Experts of a small language model: 13 layers, 80 experts in each of 13 layers.
Below are experts of layer 3 (counted from 0) of a mixture-of-experts language model. Rows are named router (the router's row for the expert), gate (a neuron's input weights, with its number), up (a neuron's input weights, with its number), down (a neuron's output weights, with its number) and show model dimensions 0-127. Each number is 128 + 32 x the weight over its row's rms, rounded and kept within 0 to 255. Numbers have three digits each.
After each expert's rows: a language model's description of what the expert responds to. This comes from a sample of Wikipedia text that the model never trained on.

# expert 7
router:131076117083143134077156166108095096079179139137130121157140092132136156116073184154099118118120172123199174069127126091138107146186157087135110120175145140145159105130042087070140147175138122201113112123140107138172145113090118110116045122148147142115145176080141117093144134049181133130055146095151091090074098159103108144126094119149131164146145099128102128124115120131111162070119
gate1:090194131099116078142098136115085151124073067125132102150094104059141072125103180129134122186176149125148119148111168108153110108161186118119141102122123129143153138189064193145159116150085143096119109077153176173132142184126119098096143133125144170141085114075127147175098077176147141129065063076153142118165096159118195157123149117096173159139105087121171132143099161117132113121164
up1:127135155104134130147158127119109160109101104158170125101136084075198091138093149123148154198121159136126116107061143087071132120145128101096125072166154133145175116150061161090125170150068114073134213104155122158120141154133125117078103113152110192126114098096121160116148083174149127170102074136167163147102111141136166213094175102063162134123145074111169114103113142143177138149133
down1:105170137086158158141142152130100129058078112140103151117148178093166174131117134161088107138146136093140116073108131127169155121147153139044156195123060121131117165109174139157106054115168099134142115175114119121191110136129048124151124090125062123137138183132101151104112123117137136159077102100125050157139100103166101161186125079165129156124109078144177114201134162140104135134113
gate2:154150099123132159117121166082143128053124141122087150104142137171150125197124176100145219104125134102129193136160126170144067141101110166166089158089134103142099180172116055139131138127155115109135140219092120144119099106108121157118121081172138144158108121134070095098096054096109183162109114058135142098123126099105160091156083133168095144140092125085084170114137105130085115116108
up2:146124090139099181117138123083105113091129125127085114105124082116123127177099180106132142111153105055118161086167146139157138132129154115137076200125185093120109179176129113136149170119119118101133120203137072140114134118086117185109127132161149154174137137136066109129140098110145239161065129052131148104098167096096125142134133135185115158123119129098082200099158084135073157110119
down2:141173080145173095123134121137136150045123187039143144086127149129169176133090159155130128184088100142143132117165096160167124186114120127080156161146103141166121109137112140148128169059085109130061113131125095135086089112103139197100119123160127086093114169120143157154179095096153109113135148136111082088106126162118102161117071166122105113082145189150171156157076124083168176124098
Description: Periods after name initials and inside decimal coordinates or prices, as in William H. Seward or 50.91778°N; also mid-name pieces like Wild-er.

# expert 62
router:101093122138101173027185111140081135117170141133069130169097123148153177091104139170099135077131122145143111086115151086112120148155146116102108139168133171144175133106042086118139153106130115129105162167141079070161158126114126129073092157122157176100124151110146090120132124099163148101075188107113141054121165156096092140095131118108141176106128096122137190060120141181122188115163
gate0:128146125193085146122134113119133139084111160153086117126116117092186078128078138165141105104127166136145160108080102107120085171120155132098127159171188115184125123222132114128075142092075061082084118191156125147195114136063165143071090118133125139120115145136156121126114137115176139127098159150167130162138196088125104179136123151176128180148132052143108136119139183097105149098153
up0:125163157183137187146103146156126150119106150109141156095120159067161084131096091224164107109164128141139139124091112162131114140121175169132111108141142152151102134205096130152083103066095106107118170093103138170142144122085181178080127139110109156170089155171180128119063136110160141083071122164116152115117150166164127139118163151144148136168178048122106117059161158082114110108163
down0:116119124127171128128122138150142142130165117150141139134090142183052170086148061124103149122127123165190156127191060177155107087121098105099154115136143127146141113145148153114112070049131153074168140144138135076129149134104174138104121157149059126190101109175190137129129150179152150077155176090095065074138117139125091156104138152145102115134150127154136053103098189118085108110171
gate1:079082096156127113089126148094095114114138160163105113146147128145149174181163175099147142054111092105113130076080114112121127154098117142132098081086108167085145116109100134170069104133108157113121152095094074177121077142109104151107112131106103225114124123095145143030104141115107117170140150134131175056083137154119131153098145128118181126120125154151145197084128136163043129159100
up1:121097094158087159074168091152118073141140146126086100166126186161149203146174182154140138110097112152126139107089132137115119173120074153053184112121122149101143107091102104148118059171155164146122163145079123146143125107142078143090109149146141191140150149070161110061129103134105113189138128125134189080108172131112118201071160083112152138129150152145126162138121157139057147153133
down1:127138148119051150112094178140112125155096093186094084131221156143138132127149103159175118128113097118117158102099053171142113087122110142160128135169132135148115160144132095084092089120085136157135227138069157187170102164131110102126150084105119131111194079116152113083175104135037142123108124127127205099124122144159117109121118096118102150131191129114114145165141109137160088088120
Description: Opening pieces of longer words such as re, con, un, sub, prot, com, as in prototype, corrected, monuments, charter.

# expert 43
router:112070101100120126057151147120097044135163166132102118145080118142152103135103092134121108117119171158178207071136108105173114175146141100083161145164185130108164096180105099144119144109098092134115095127193126134162176134061154100075070163134188131084112165135144098134103114070161159142132166104123138111118156098119107161134116113152180178158104075173121118147175112120106144086091
gate0:139107186156135132132125086099122133111143138145118190105140168180120134169118108123165134117113150179175124070124171110175140150124100144137115174106089126125138111083124081162094112144086108184084115109151163133101121108155177099119147182090116110080155117064085237188117114084121104068125126164110091129080196127072115101129147140166148144162069198149133102160153117145109130097163
up0:147116170136145136106155083160094145126111133159096147098116192202095108162115105089087116097121176169145119098082178065138167123092145081127171142118110102119121157111112077133105125115112172212071105105187124139079114100167160139104108183112125100101185166103085155177075133112143184098114114147086057112085129094075167115137177140126093116097104154181137123150112129110103140121164
down0:173200138149159105165152152153147148162139141141126066089142121144131158159177134089126122163145142204099066114154060081142155089121158122093092178156172098109081158135131143194110141071182074083121176129163100141135086106132145106111153181109213142114153108156142120150098121154117116146146123148102085136144087115051159066131158111110145091099154132140154105133071122143139104178112
gate1:160162113072135128161131131138110170157174141133134113141135172123041080168118194113148099140144116171084123114160097134094187143129156114120135091102153116123156098160104167087137106143108076110086130068171125104152140110156101188180105157173114084170105132134134177076095125153160150139158188086164070149135149138117089100160071079043113133101123167167080113132129080117125171106106
up1:117057129127117141110145168151115134124160110079155105169108155168126163133110196129068094098098148124150083086118148119110135146182154091087123099180145069156190117134149103188113159133132144185092178110130115131160136081130156112099120166161142161099099123089130118161088099098170174140087198083097119117160155123137119176125121035112186112189135112170091117098104117131126193085122
down1:157135083156150145130111131053107161130136101188132101135078094129174141095150077159138176141147066141118125127128139124130087109070112152159138154104149120205162166150176079145099130070126149127067128098099125133161095071090144118142108090124114077107114126170149133133132170134085031142113114111139098132101163162111125094061114132107135026116088105124102196175162126158128150132127
Description: Words and word endings in sports season tables and text, e.g. Cup, Championship, scored, Woff-ord, l-ost, still, again.

# expert 45
router:089132145066153159111186112128105115086167121110139098146080150143151158094153156157105077123147135103137189097104139139136144112173126078109137148183161093146141059101097120090112103123124141155103105115139135118114186149133159129062109146106151153122173221135151073127133185094168140128093172095134096023084114089119110121150117109168146177157104104175091135110095106135118202106086
gate1:104128160119100162132157126188101106105160147107128148053132117118125079102140169149120127139135145125105153105123169084073141065145120125138130135177217174175160097072079174137166124143139094147093129164084123158089143074070133081080159144136121118101078158135115111130110147105157104099131177183135153189111135134153126112083133115184179121169179148136115130163169151123159137059202
up1:159104089177149105107095107138100113110158135052169145107148148129168057185170107135100102107092138148116166130105148126093100094118086109156117126189181113120152107110155154105147156113160121131148106179096187133150155068108167106112116125155122169065114183166151090172077181095174097118116174162175150167116124096173153096142149121177075114132161111128105138211179165138160102110153
down1:159104127114109156139095128087135101144157107146097117091132092175140218092102150140102139185103089189099146129154111149146097171039133149128143149150070141124121166112166119165121052125109194106113073191100125157232089090122165136098124135119188088126186082148148141159192109112136091151147128111116138145127171128110117096149143159177167167128174133112148134119144165120129157122122
gate2:127145093159139117109151150132124113082151125126081105184132087112135156148124091166116066097093111150131062083084144095167122153116130090133137097174132141168149171163075111169081100092143123158132149098240133077133147174089159105135101089140103100129118168179109141162117128107192118141083160100077053122140155220096160131129103138098147156125139167178140142098143136105124181095120
up2:092130086118117110094152148095108063136170118126094164172123130121156131097161103124101166123124131156142121141106173027111121127150081109160136156118125095151201095121107161124145148226077108157169124153178108122188109116128112208116125174187112166110149182093118106168101117127129130162108135114109165143114144101119090157084131122145187118091151101138102088143147129179114159027117
down2:127108133180079155159135061130159119139029137148120158116093109108162092161123179157134140202109151145168151078166156139133085117098145115120161096158105088087093116131128130087162171136180094140059094111082124090166105080123117048126115129148187109197156120085112133120135127090103119145154168087138119138098128153162122141134054139128152131100149164184100159149076119105134181154128
Description: Common nouns for organizations, people and works, often after the, such as University, School, president, employees, film, building, organizations.

# expert 5
router:139061125053156145113151117163082120111137127155130135150054125097164142121142114116103126168118166100162148074134092097192142135189105075102099072146155158070147072104053120111101135099126122136130096111189116129163169143117146150104060172122160114085126140113121101099109149128175179114091125060150135090094126098071091194140106112112111143114128093143161187136152111146128181098090
gate1:153124138166162156102164162110122139133119128133115116120088137075166141164152117141097073144191139159082142106120145090130185115122094098130108107123115168065180142213104193129101166111067136149096120160203174084135159081127147086095165128162159143114105153093215148074117132172143146126100104118147146107137109115156114117068125129107127155149191096197102152060129162122125119100086
up1:154122126155165185151148173147115162095128098126115132134115128086166107166188075129092106112165118155127137119082135137100160155143112086125056112169125152034168122158124145132178136127103099178115087115141161121123145080125130095142144102156190188092124171097213168122076114172123108127062134148191131117144113102128131133044084089083106136078202101133143118099113129141152138148125
down1:121127155122105164134098195182150119116155110235111100121120199110102129155166040135092089114165079102087101155125108134105103120165142155095109023093183153150156166114155111116109140112134122151101145150109183116171141116136105131113141148136134168129164125154171119160103150099169143142102107135154135136104159141174222149118135124204131127164129154150132134104132089134114128211151
gate2:120119108171167159158159064179129142147079112162144107113104111160165099151079152129085142108184173158131120101122162110083098166144064071101180128147115145175145086117124173118101136165132135102149131108146109096149111120138110132092048078126133116104128138118162170096107098082149167148078170065200116132146153077102134125083087144148074165148130105106184215070117145159123116121114
up2:094139148161151190145175091163148147162106113140137153094113113153133116157081146113111100113186120125086123120127166128150128097103109109136121098145125129180143090112142173135131106123074169074154164105120093157165079128165089178107077095133072115125104139145168148086088140109136209148087168152213152116128154083110160212118138129125096093102086086126165172061082163196158134104134
down2:160165141143100151148166090143192188142062098145185129116128171109157147156189133096189147133092129140138184127157121137069101114098107095218148156111145159123151077135131152154171077152142180101149099135172135130080109068114131115121144163135120096157141122122102149115113103128089125159153104100129155143126182176101163135143141154100172081139203109188105189172103074151178139116124
Description: First pieces of split words, often con-, pre-, rec-, st-, plus nouns like music, song, band, in album and song articles.

# expert 34
router:121130121112112141080193122133075112114151115136123053148109127148137162085079141104079102109135136108140152077139183047154150144150145056098124130126166139144158092133102121097116143116125132150123104120188064138143172161105118169105081201126130116103150166102120124074123135063154177102128175112120112098065174112128098144137122110133161179111126092213090139108104091171126172082066
gate4:183153190161125115135137114174107123080141098186182051139072121156185170092118135127122114095103188132142074122074094092190154178139128108180160154110145182139120132172140183097101167153138127144129164135113143137124159147151132163148109142097140137125093119171117145100032122124158097127123113056092093115089171121145085136156149118145093079138086124184123141137111142174102151182150
up4:217149175126085137102105138101172148087121126155144047116092086103144133122100121089103143107122144144109085098120162109180123118169192153126077154105188144163112121133092164131077098131121133109169137140126089140122153105124114175145160116109133079094147096148179102080111100141159184120131170170113114086063130158173152143101168184172120121115125034167101131092089115141090119191123
down4:092113121136097117228115131120113110145150153133108154157143144142091151086105114112127126108173108124169185126137113133118120121121086052140154092162109124095135136136132093132140120168122062127083126119127137087166092090077149066146146080206187168130116125095164161154154145142102131134078123149167172088186084123116119068164068123076106148137172169078127096064149098103144051129126
gate5:121105116147119130132132113145082149140100114160121064151130082105140130075153057144071090152113099154137126122169143104072138156141100136114126117142079166116118088097078180203163128114170156127136193167161103129122155214059114165075116082151088110163111183133099111153139150048099163106102163092132120120119143087092144168113088171074099112147118083097160141115113134190126146093130
up5:138101119091208086111140164217056137093162159149077167179151121135133135121107139111101092159093133118138102154160165116142131127103137106093119160157071141135166120131052139108142143110083132136093124168131139140159125115100132091121084124155152136150120186169133117156146207106201135174064144118137190156120092100091093118131116099106129212094127144114187130079157122128075155102142
down5:094148148108157111120136099086158136075114134131109076094146103079104131176135113129171149121084085178101153165152086153180064172197101124169129143151140156134118181122141143104154143137190114144158146126175173118115147178065148116152139188100139119061096102155135134181169159180116126138100153117101131141156128113131160205115143151147070096137075082108153167094057148105128173163100
Description: Prepositions right after a noun or verb in prose, chiefly of, in, for, with, by, as in treaty of, building of, in front of.

# expert 25
router:146093134110124109110181127153074070116133107115105095112107127135096163100124166166046132133129142116167134106119149102132121146171151065062145108166137114094192064096093102105140146093158136148153134103163072094161171134120142139126133194148194123142161175074161117127147149075180152103120175072107148090087112173104078126113128091107157165111150128164103183094106103198112139075116
gate1:117088137147144096114104071117115119103137156147104126087020135155125076104124156097131109120142156132153118110132163091098125124127136161143089148138131220098174158142140153095125085184097178183118069070159118108132098124152139182064065135137190135159153102130150173113095125120113120135148105066187134133133166122152087189072113107127135180121097122187106158155114174098110113085114
up1:113112115127162182110158190082057117130214162047150109166090103118186095123136112122101148090116191141081106118144123127113128182182123111173067140177138080119140082139119150147104155170139117095090137153090145102129161144130112144087137110114124123093134191108167101106124153124174127120128161130176139096112139083158156199095056157174166192152141148126125097121117129101121180106116
down1:148129096148103165182144121087156124095073090117129132092178149147123099117105101178149175197185117094108156140139143154146057132162152118124130134101124144109116091160154129201154077085159086146119131148143191173151103132150178147077174094125143137104129161161177069141118160132141112173101169141098111186129130100153139091121093051110139083185220148100136162140086137158141120132111
gate2:113145143120104105116152132124051089147147102123098091183116109130176169105076119056152139169156130109153135077102159086110122113122140085137094116162138151136130091144087067108135163114189138148099205151151117131147134194099125134106074105173150051149151136133118154111094139078192103130177097070164136087089124105061097132170065110145166165164159136129093088124126128140081162119145
up2:151111114117150173105151178116092161155142127130173103138110096159158102183089179150165134128164202092099156176158153076117151117147129132166097149146174135126126135119170128139184167104119153141103109112174177145124121171097124069128121087173128181106181114099128183151103117100133199184135174100081079111120134145127201158100085089177163166090122182137120072165173123106115130087148
down2:146139140143090072129050104126099143157114118131177207100103165098171121106162127157155120087154081103125143182137121123071162113085147178167113127145128121134124144166183111070212138121077153108130124098083166110147074095207086149116110162178181079120121170117114079074131128136131108154138099166152156166130166128141142158133153121150149114128092089065134155162133174105112073132111
Description: Single letters or short pieces starting a word after "the" or "a", often scientific terms, e.g. m-olecular, m-ice, R in 2002 RM.

# expert 47
router:150109116118129154112150123139114119067193132150098116196140120108115143130147119117044088113139159122166177101135151075122124127194133084072165131158122106152180105097073066145064171150136085139079113163154081103129147127116148093101097130137181128150210149131121089097121138105206125140106177101119140109113099138148139159128112093180186224112129096133122166144104082143105141111123
gate2:148112165079178095093163155100082071116136040138137101135140156139126105141139127109045110123132109172120147083160137091144112144172167165144112194170174140071138133120091129139101110116085198190115158129184131087139136106121125163101122165190155134120095099075118135125151131120164145097127171105072090117082149123144101121077107119129186109144143134157181185138140163133113202081131
up2:071181048119064157085184150151096149110107137103141074160078155111196094094105155095092133176109129129163129056107144107119134161107088121079128090107111120142176104112133093123162147098137184183177172110142099146180159111158097175166084169119150157134153075130103079099085152130133161099136138105100139120134145098111106114156125143166131159073134130149071182133105126093136177089137
down2:132104125123144127155127133135121102114132119120105094100136086188121086146115134100158183171109103173101156186186082158152093102115097123196149129119125149130171032156118079097110087158109176071092141161122209150143129138064138078103127142126099163137140150126182143118137132148098044097092116154137106164123124123117155165153092168144118150099133141155140096038166170100192097112135
gate3:096095135028165158147171139108121161112123108156141131207121150123044077129128104164156155147137098205120136139146116106193078137162201094133177101102116119125120143125108137134123136106116137126109118099105172067151099089097105206158128132109125098124146112072068145101068105133073096096135122102184144113175116110065138126144125131119104116127122101166115192119087094113119151106084
up3:120148133116170163113167141183128133104084084145155142196119126142084108170154137149119071141137142131110160135134175170155131103120151139133155073064132116126135123077173135111099109186145122143146167110114187149121157095130146147181148165122172132142149126135145131073085135038132120070105147145219112077170136117096082125149065137079054133129088133193160168127111078103111141162095
down3:091088157075136124065153088083101131121161168107107124103137176173141145049095087188108113149131097138064133093095126136166150150159099097110128104167099161146132114106099119177146136083042077121152112101165144094207076120099124144165160165164181137174094111143087141119110151146115101145153058151110158134143122131114141067144152106141148101163140117108133069166137147092087076159142
Description: Wiki heading equals signs beginning new articles, percent signs in vote tables, degree marks, subscripts, abbreviation periods, and infobox field values like Animalia.

# expert 2
router:147076110072170110093152140106128092146170123126136101176122089117150146152116156101041104152114156140166165071096140075190129175173127115045127125164159152141171074121097085097080165164138134154116112154157082095168184148084164155115110131134159120156120174092170135097123149115177136126085160090122144112098136141099094199105154096132185180137139099143140164080132095150142159096149
gate3:136145198093079126130160109110133118175106191111096109107118166092166150110152148084126117139165123171181196094141159106084146104141114125061130152149137129121100109125146097083157109152090062098120116184175125090128115155097161109121143071174096145178131158129169157168171113139139147094158182153123119160132123114149205160133104097100179113201110127161130102173113168037137126097110
up3:195120166096069149161115167113095177164118181119126076105118174108138119149119145174137115156157189121213150131123098180113122125144158147125138170149157135155088071106134083075106105113112109125077088159150137118140126141134114090142181126121137102116125171083172162134093112146113138141190147157108127135125181136159172190108031103108151120126093160127201071146172150111158141104181
down3:125126121143133142083117123224121115129130123122181110062123136119102128098133125152107094112137172113063132098099116116095148111085138077141150143075140086087142154146137134098098147146101090128107138090170136162099156078104148129163161153125142077197107085229088178100111151097134126121142183003137147110145117103119120120129118132143100157101166163092186136106115124092090067109098
gate4:134114107132138068139109100150169128135111126194147096150104125136102141109131173109074143121168139141106149091130147087153107201136178136124199091116097130060082078151120114083149134186165093203178138122084130119141147075115137148091097129118122110097176146136118126111130127142093154142095120146104129126149136055137132129042065166168094099116165156118079145094121089183128164077055
up4:140124125122179127111140061161111141117131120155146096129124184152124137098086165125072124092122120077117157090094127085143137123121156119143157085114105157118156042137085078038148196169132080195148110152099097083124100124159089133106113159099092123121197148128108151123113108156135103173074184162092116118123089095159118132092101093124118132165104108141093118133123040151142183136057
down4:212128117151092121147107119159149116088127100201114196098191150091169157092047139109094159126131077133128137136155118165114126173113133193122072140131170092122203141136135130165149157115117174120181150108069131110151126130160140119197172141116143113136093085126132122100114118146078098160165116152108106106161131110147091099125078148140142108113086184115058069111086165134128151190128
Description: Short tokens opening table cells or words after pipes, such as single capitals N, W, M, h, n/a, minus signs, zeros.

# expert 41
router:160123109131123125074166105134047103096128127102059098140138118120140144148091190127109091124141122125154149115155141065161114084172176113141114184172194117138175116127127113127120126114162091159096153149180125171201176153019119123123102156143172130120124178117180105153105164085165115102075165094126122106145164129130099168117052136123148159109098074163119161105156131141083150100130
gate0:152159209118139156154104108088095103153147124137072091206136088173133114170129181127098155115127144126136110162156155105093124099104119112203134141149154078104100144153130173124201163123183125171080212137131092133139113113125107191105134097161166149115072121075175087139088150108095092099101122056118128159095121134101090134147073159163125149176089126081111127127130167176120131142126
up0:096163211107083126142124125131054121111123153170087026190099210159070123155158197130100164132145145134118123130166175086142115137164112164133103105107126136168170145147167162170175108074103127149075166123160076135172140135137125180166111117150170148154110174082148149126121128086141138136118123070148118123075148163075105147145090131121114158111113118121091138107168140185131125114128
down0:124128143144101143164116145081137161138167128124107121072161162083202121128131089133130178146137101089142136071141093174135117105146070083079120127122096104144080135144111130079114155145053135129173175048137125082120168082156122175087137140159129128156149157106134178151133134178102153147149172192141094189142120105117098117133173181161173103135169115169121128169105061119191083161107
gate1:123075131127102089134119125092112071139134119067135058147128101088148115150084105103155188108109105235087143142173104135189144061084134054106146149100131109147106165126128081100140141145140142150150179111076089143117137106097099150115087116157119166130100132103125132098152136132123162107122081061080111187166140192108126147168150085154064097144135129160168147108143072081132113107135
up1:118079130155127128116122118114118050114134078108132082195156165150152103089095167089116147103127159182105131130109069119150139106138105037143147124126111100161102126173100062110131157090111159132135202117102120142106186141119103165084053121156128124150091118172155122083128131126145205123098121035075106135166072130120118128154126144150074124130090152159099146076143081096111124094121
down1:105091142165187160141112130136141095112108121140124175074101109133155152120071145134103142170132076130113077184201161141095125117129119157117181133123086028098118086126184093132152088122145086111101091142116130110163179080125128100098120112129123185145137126135157171122084177124118189111155106162131177112186126126198154185113056160132134078126149140151106147113094090174081094133155
Description: Inner syllables of personal and place names after a capital letter (Á-ng-el, M-ick, A-ng-ola), plus first names and months like May, August.

# expert 38
router:150129129083165140113146136139067113079146116152136127172123130132176107140119182119109119116101145112204191050121150095193132120167114100099101108155172092093149090130099090077123142146103150151129162133169138123167115135076104182119080181150189108107173194103150144111105170146171148075088145114108109112116160116125091166109086111164140187148086097172143143126161098144103190066158
gate13:141146120126124099136152168106168143116138088157138088176159176102122191112073136196121141086083174040191162066144109125159124115109175119135152138123100175155113146082117083128096098094048068136155123162141082143140103116116102152141160145095101139136131153093125106169140085166118131088110133068133131147066183134102119157128146149132151138148119108066179082152142133190066149108153
up13:182152126117147093134147167099124133121098107161124077193148143060107151152114094172105169118118153063220134118120106163144122088098138127065101101089129182151136142138118097135112158105078122182153109112185057123109155066113120152147166171092123159125159097123122086150119055145126134130142161080101175147104174146104141134087162135121115129182148098084137091102138191165075104086139
down13:162146168137075102058099109145130168068095135131156113083100086165137118131181150103137085112066169113176125137119119193164086124144108160114105111095130111099084085102120133148136124072138091076172082109138133103173161133206129212070140154154127178134121060153182160071162166168091104141149052114147106160127112119143172106127146120136144110132125108108127136166157121103104118157144
gate14:127113089115165185118166169149116120141134109171143145141150122119141090047226067103121146164067173121135115106117114125131187144144125133139120134106134158139099083128126146154131089115092065082170158159109107138131118189169125156143108214086075139124138141160121104114133128150139134067135137129085113088068142074139041108164195143147140128079163178147163116151109075132134135137106
up14:134125121148139144110150166135082142155125111200129155162132145180154099046161100156114120143086179122105136060107107093156216212159153162134176133135160180131101104147108106099105105125107140079148178196127094140144115152146114151097057135078138113101150091148137120092172154144154104103132160156132127053077119103148087171121150114078161175113172128125157148110072146129103135111094
down14:099075140081054033131109149114158092114095106125111102091163147106146140133151091107096112172096121148125134195138110163150173090148146126118144154071123097071160185130066168096130146108162159063080139103118136121153103133066126158076125083109117156118110138141134131145095173098184129161205116114161161107152152168102170115139148164128104105163189173146146117093165126164087148153133
Description: Vowel-ending pieces that finish names and words, such as ee in McGee, one in Gone, ore in sophomore, ie, ana.

# expert 6
router:152126136068161128076166121102110049094140102151063090173091127119120171116112115105070135090100154122151137097139131086130102157151158097115139192163122152138198104123071070102124169069149139148096123147148105085151156104060101155097118157136179133126118135108112095144148101111179144091073198109111125106107155146101086172065104147127129162146161126143111180089114141199088162136151
gate0:149092060143157074061117110122141081128164138147159079110088105153166125114146127133107145149115075157161165083136115141094138156112090097126099116120114189137156091158122152116077110084077109059165179105095095127118161101122092110109085159132150115131176130118199147058150114085097055127100126106166122085112139082091108139132102114128117132206164092195119190090146152157092145130138
up0:118117084117102107077096091122122079156208139174143113114102100121174060143178101117122146152149125173201179102106141103130142154142153099160097074138149180138122115153112118090085134094072122116187196139101139096127174133123134163095105146144160094129165142140131150111135155112126076081103113076150157109124156108058111201156123144104084119194194135151128189082107105147119148094135
down0:143141135115098118144127126106150113162069126139129076106178166168139109143153143053127107145092109099126152069108167191086153121090162146142176161156084166136158145073163154101112140095165153121107089157161202123080106137187139133102157153149097162139167117104122148152173068059018150168101105159053146145098125149112090101141108107154079093114155131163122115126133118142128099119155
gate1:098090120130163137041109108156136131123137110092126141161108117172178140109174171111129133110139148193149150096124130111055137137170105142162103157158153155115105117184117100109120097122141130084123158204109104135168234139051126165056114132129182121126097145120162160111152118150115130181089121068124074139195140110165130216123115160134150185166127132140104150104101149126126128110102
up1:083124107128178101130087095133123130134143086126087148138104163136167146168189144101121138115116163169154132096156110126111166156093063159139173123139108121081072155184125111123123112092144090057098194166117132159076183106054134132074126134123181167160140138139121202116173090170099130138091080064127111143176184119136134209154102164109109129120146132135067165098113117142109106144106
down1:145166121163181153110135153139151089166091121216139138110134159172144138129086146140136175116109107145074083116108079126125169145088137102101186134161124041106133137059126150124115143093141210123118066116111161119094163143147177124081180100171097130143158095149140137119142173145018139161097124130086134068166148133134096142170122108095104125144121138171144134129116122185082125145085
Description: First piece of a split lowercase word or name after articles or hyphens, such as "b", "St", "re", "dr", "separ"; also stray UTF-8 byte tokens.

# expert 33
router:123123138126108146107188110140121068113130099131098082170104159143143141129106147136086075090123142121165170094155178062126114132167179074119099136174198142116148113118116095107143151112150101114091084152206094097148122126107124151114059174168154094164195141060166111109114118102162188103144190084116159118129133129137081159120110109192151194130145083146082123150124065131133155099110
gate4:159110163103181104098132084120121106119167099141170109133089151106160128157055139148108127107071102146169216103131103102122142190123152120119076114100143119140139131144149079121117099141078136167091129137167075102128160097115169153132083124141092204077137091112171176136106126122142105183099092091114131130166145126122120110078070169143100134129061119182120099212132061191106146123118
up4:161148171125177151082086087122165118068225107115176151131081144114145122176062134149081158137109088100150194142115150121106175199138091142152096115105115156134121149129147108106153102067105119175069055111114142145136142103112194166139119163087150183085170083107151126119106155108121116143133109131152142146148156116127140136125058134184119128102104121188117107199115094158117147101117
down4:151136128173103103212161124145139105101042153182041162083148144119136185144188129124104167149131162155145109094153129102100122117103137091108202128107159129102136123162122119115176104075136136095172139083153144109114114166143135135144140138127089086145132139128118081123184162102086093124123155154107088139097121176076039100168127084148144147158094134095068147059156141090102109101109
gate5:118132127119133121072204185143129113153123099138163141139171147238146152141078117195108136102078132103143088098158137133132078170111108122125066150128110106177131157159134106110093157147022150136128153164098172141141148206182137139156090139148100076165148142107136121117105104139133096164164175130099155112142133077100114087168085153083143105163132110126102082144178082108111147118122
up5:110175133084107134104176152088167141157132112060108120180122138214182156140113145206105080135063144101154086109120152166114105141110141152150081148103145135068129159112133118072097147135127135161119139155190160148132171225154160143118094184169107106162124108112140155104124119135127163156154185143140175123140125062135152120109124157079061156150115091137090111172145128168156134166111
down5:112099087100151166116100095101131138105174092120139135097187127177097117220176141108105103135136106130033123184220090106114148098074152128128118125125163142126095094110123100148088088108091114138114158121120132133167157119175162134129093130156105100126110139138102129234129107137085149168084114189138087152133128180151117147107106102110160132153149167099147177134153171054088148103136
Description: Prepositions like in, by, from and colons after headings, e.g. Village in, Preceded by:, born in, plus table row separators.

# expert 12
router:137091103109114166111140120115102114115133164129140046149082124122152132132141116142073095160090148143135136081112109121188153155177144107060131138197172090111127108113087128080097154141112109187115103149174098148182181110116130117069062122165164192134108172136165094135113172108194151166095143046148143065119119131149135189080088118130168155155148118149109158145120158158130182125108
gate3:099116156115102131131180178114088128149096170073089060143146163141161174140146080115121126134104155112182130154136136090097115180145064173110090160197141108132106113148121102125113098129121167162179085130200135175119119105123061097115171135152111129133162110093158090182183139122161141131143124201149139117144108086149099164152093096194100150118100082161151130113193141053082137131118
up3:103124183145099141112175153154113102167101142114121130090164122149152204117122131114113118102102150129130091119109214129075126145136107148106095190155162126172126125166152072135158136076098141109105106137163098133109092071130099122057143095171120096116154105084106111154087151090150123063121135241128146202180120125129089127114131150139104176137138116140120109139196098103087098108202
down3:170175156145131090120113117094084185134137163125103112134124119170135100099114126175115137137158090146108149060130135080159069123064135133170088141160157074147153098063167152182130083125086135114117144140150146098098088130149094196089207078136097112169081143186182121124070158097150104152179110152152123114142108123156156176102148087146113111156105117125103142139072176102113119127204
gate4:097141095155060167154144122124126149184121168047113117127162125148149159119151166125081162120110138123151156102130109138115117190110199142152144095140174127108100094153141095069095132075125145156096159165120139097131067151112153132135122148119159155094141101121122137113172078144139137168183139124089076130106051202148124039108146099147131121102181163080143209145101093155077115122098
up4:091092189125118201149129114133127111197100172109144098127152177141130149117137146137087127087154157161171138114096137107130141178147174160128118169112184138158069095072085054086116138097125099127063115146133161113109075133120111169129074100141121110104145108162174112105217079101109098127148147149105078108120095203165123107116081097160145146046139121125145160140088112137089138158123
down4:182120140137159134158137122122088122053136131174167122112134075071076077144123171156125191087084094164134051151069089157123100081101157114122082172092131115137107125102122115137120126118141082098105133126111112137147116162136133121160079145183094134124173148137165142157187063075083100131077099125115086126084124161132146146110130143161091109138083150128179065106198154181165098129154
Description: Nouns in biographies and film, music or sports articles, such as debut, season, episode, role, director; also section headings like "Adaptations", "Discography".